{
  "n_layer": 20,
  "experts_per_token": 2,
  "normalize_top_k": false
}
Below are experts of layer 11 (counted from 0) of a mixture-of-experts language model. Rows are named gate (a neuron's input weights, with its number), up (a neuron's input weights, with its number) and show model dimensions 0-63. Each number is 50 + 15 x the weight over its row's rms, rounded and kept within 0 to 99.
Before each expert's rows: a language model's description of what the expert responds to. This comes from a sample of Wikipedia text that the model never trained on.

# expert 23
What it handles: Capital letters and first fragments of Turkish, Balkan, Arabic and Spanish names in squad lists and tables, e.g. İdman, Dinamo, Qatadah.
gate0:53 71 42 68 51 53 46 54 32 64 57 64 55 35 72 47 70 66 27 67 43 62 37 52 43 56 47 32 58 49 49 48 60 47 50 75 27 51 37 19 46 51 42 38 60 55 72 29 41 53 56 43 55 63 73 88 59 53 71 72 50 77 41 09
up0:70 59 46 46 57 42 48 67 27 59 75 52 55 37 63 36 53 44 40 75 60 36 49 69 55 53 21 41 73 56 46 68 71 62 48 69 44 67 54 36 64 42 34 30 60 54 15 43 35 63 48 47 52 62 75 94 67 48 62 50 45 72 48 19

# expert 8
What it handles: Syllable pieces inside Indian, Japanese and Central Asian place and personal names, such as Kar-na-taka, Shah-ja-hanpur, Vegal-ta.
gate0:60 35 18 37 59 38 35 40 19 58 68 53 20 37 36 61 37 71 71 36 54 35 75 37 58 71 49 48 56 51 70 52 29 56 50 54 54 31 60 39 53 59 53 36 62 61 40 63 68 29 42 58 64 55 39 67 43 68 48 77 73 37 74 53
up0:41 38 45 28 80 37 58 34 38 71 44 60 44 31 43 67 39 65 49 32 26 37 73 35 46 81 51 61 78 42 61 61 22 47 43 51 79 44 48 54 31 53 50 56 70 69 39 40 63 30 69 61 58 58 61 60 62 39 49 83 70 63 51 43

# expert 10
What it handles: Short mid-word pieces right after a prefix like Pa, Re, Pro, Co, such as Aqua-ri-um, Propa-g-ation, rail-tra-il.
gate0:39 47 38 42 53 42 39 59 46 44 49 54 30 59 37 39 54 39 59 42 50 49 54 46 71 28 69 36 47 48 65 60 15 53 60 56 45 42 40 38 54 49 90 55 41 34 58 49 47 33 57 59 40 54 67 44 26 36 54 63 30 73 37 75
up0:60 12 66 29 55 45 46 55 69 57 62 46 53 70 47 65 48 56 48 27 16 82 42 56 59 55 78 66 62 73 62 55 14 39 45 62 53 15 77 34 60 37 75 39 35 44 78 38 54 45 34 47 80 38 61 50 52 44 65 58 59 62 58 55

# expert 11
What it handles: Sentence-final periods and closing quotes, agent-noun endings like broadcast-er, publish-er, and common nouns such as album, song, company.
gate0:76 64 31 62 27 58 60 40 46 24 53 41 31 38 41 50 41 50 52 59 61 07 36 40 63 86 53 61 54 46 58 45 31 57 63 62 45 49 55 30 24 69 59 72 29 63 15 40 64 54 62 37 48 45 75 57 62 68 46 53 61 67 31 32
up0:75 51 53 74 55 46 73 33 51 45 68 35 56 58 45 44 39 50 61 48 49 40 56 44 75 71 24 31 59 40 78 36 37 46 82 67 56 44 76 75 53 58 59 53 37 60 36 65 43 69 61 31 50 43 66 66 59 74 47 27 49 26 53 29

# expert 1
What it handles: Nouns in awards, elections and sports-career contexts, often in tables or infoboxes, such as Award, Party, election, won, season.
gate0:47 45 37 51 67 71 37 67 21 33 55 66 64 32 56 30 36 55 49 53 23 55 38 55 34 36 29 76 91 61 51 51 65 49 22 63 57 49 59 47 52 37 69 47 71 36 62 42 56 44 82 46 63 33 42 56 27 10 50 57 46 18 54 46
up0:60 45 46 47 71 83 26 78 54 55 42 44 54 35 47 30 30 38 73 57 46 33 29 45 44 45 35 70 99 46 39 57 73 61 22 67 47 60 42 34 44 38 41 62 64 30 49 45 60 50 68 33 53 45 77 59 61 21 41 53 53 20 59 64

# expert 12
What it handles: The space or symbol before a number in infobox and table data, like elevation, area, population, temperatures and units such as sq mi, km.
gate0:50 49 31 36 68 34 68 63 46 54 48 58 47 62 55 43 41 38 53 57 24 39 34 20 49 36 50 54 74 45 62 47 23 66 52 40 46 75 67 72 50 40 77 48 42 24 81 37 42 20 53 46 34 55 47 21 55 57 51 54 56 30 43 51
up0:56 31 45 62 46 22 31 48 62 55 55 35 55 65 69 48 36 49 43 45 44 62 50 49 48 37 26 44 50 20 30 54 21 64 71 53 42 65 52 68 57 21 64 82 70 64 77 52 62 30 46 35 23 55 45 32 44 65 32 45 47 37 38 70

# expert 31
What it handles: Inner syllables of personal and place names, often European or Spanish, such as Hern-and-ez, Fred-er-ick, Northum-ber-land, Faber.
gate0:33 30 52 55 42 52 41 44 49 44 72 40 49 65 29 47 31 66 59 58 59 34 35 48 59 59 70 44 55 89 72 55 57 40 46 57 28 66 42 53 15 82 58 40 53 41 42 55 42 64 45 70 55 52 24 26 27 41 04 42 70 69 59 69
up0:49 40 79 46 67 45 65 60 35 44 53 41 52 50 36 29 51 86 32 52 69 51 52 69 57 53 28 60 61 66 60 39 44 69 63 40 42 59 53 72 60 64 33 61 67 36 37 74 02 30 60 47 81 67 47 25 34 21 22 48 60 44 78 81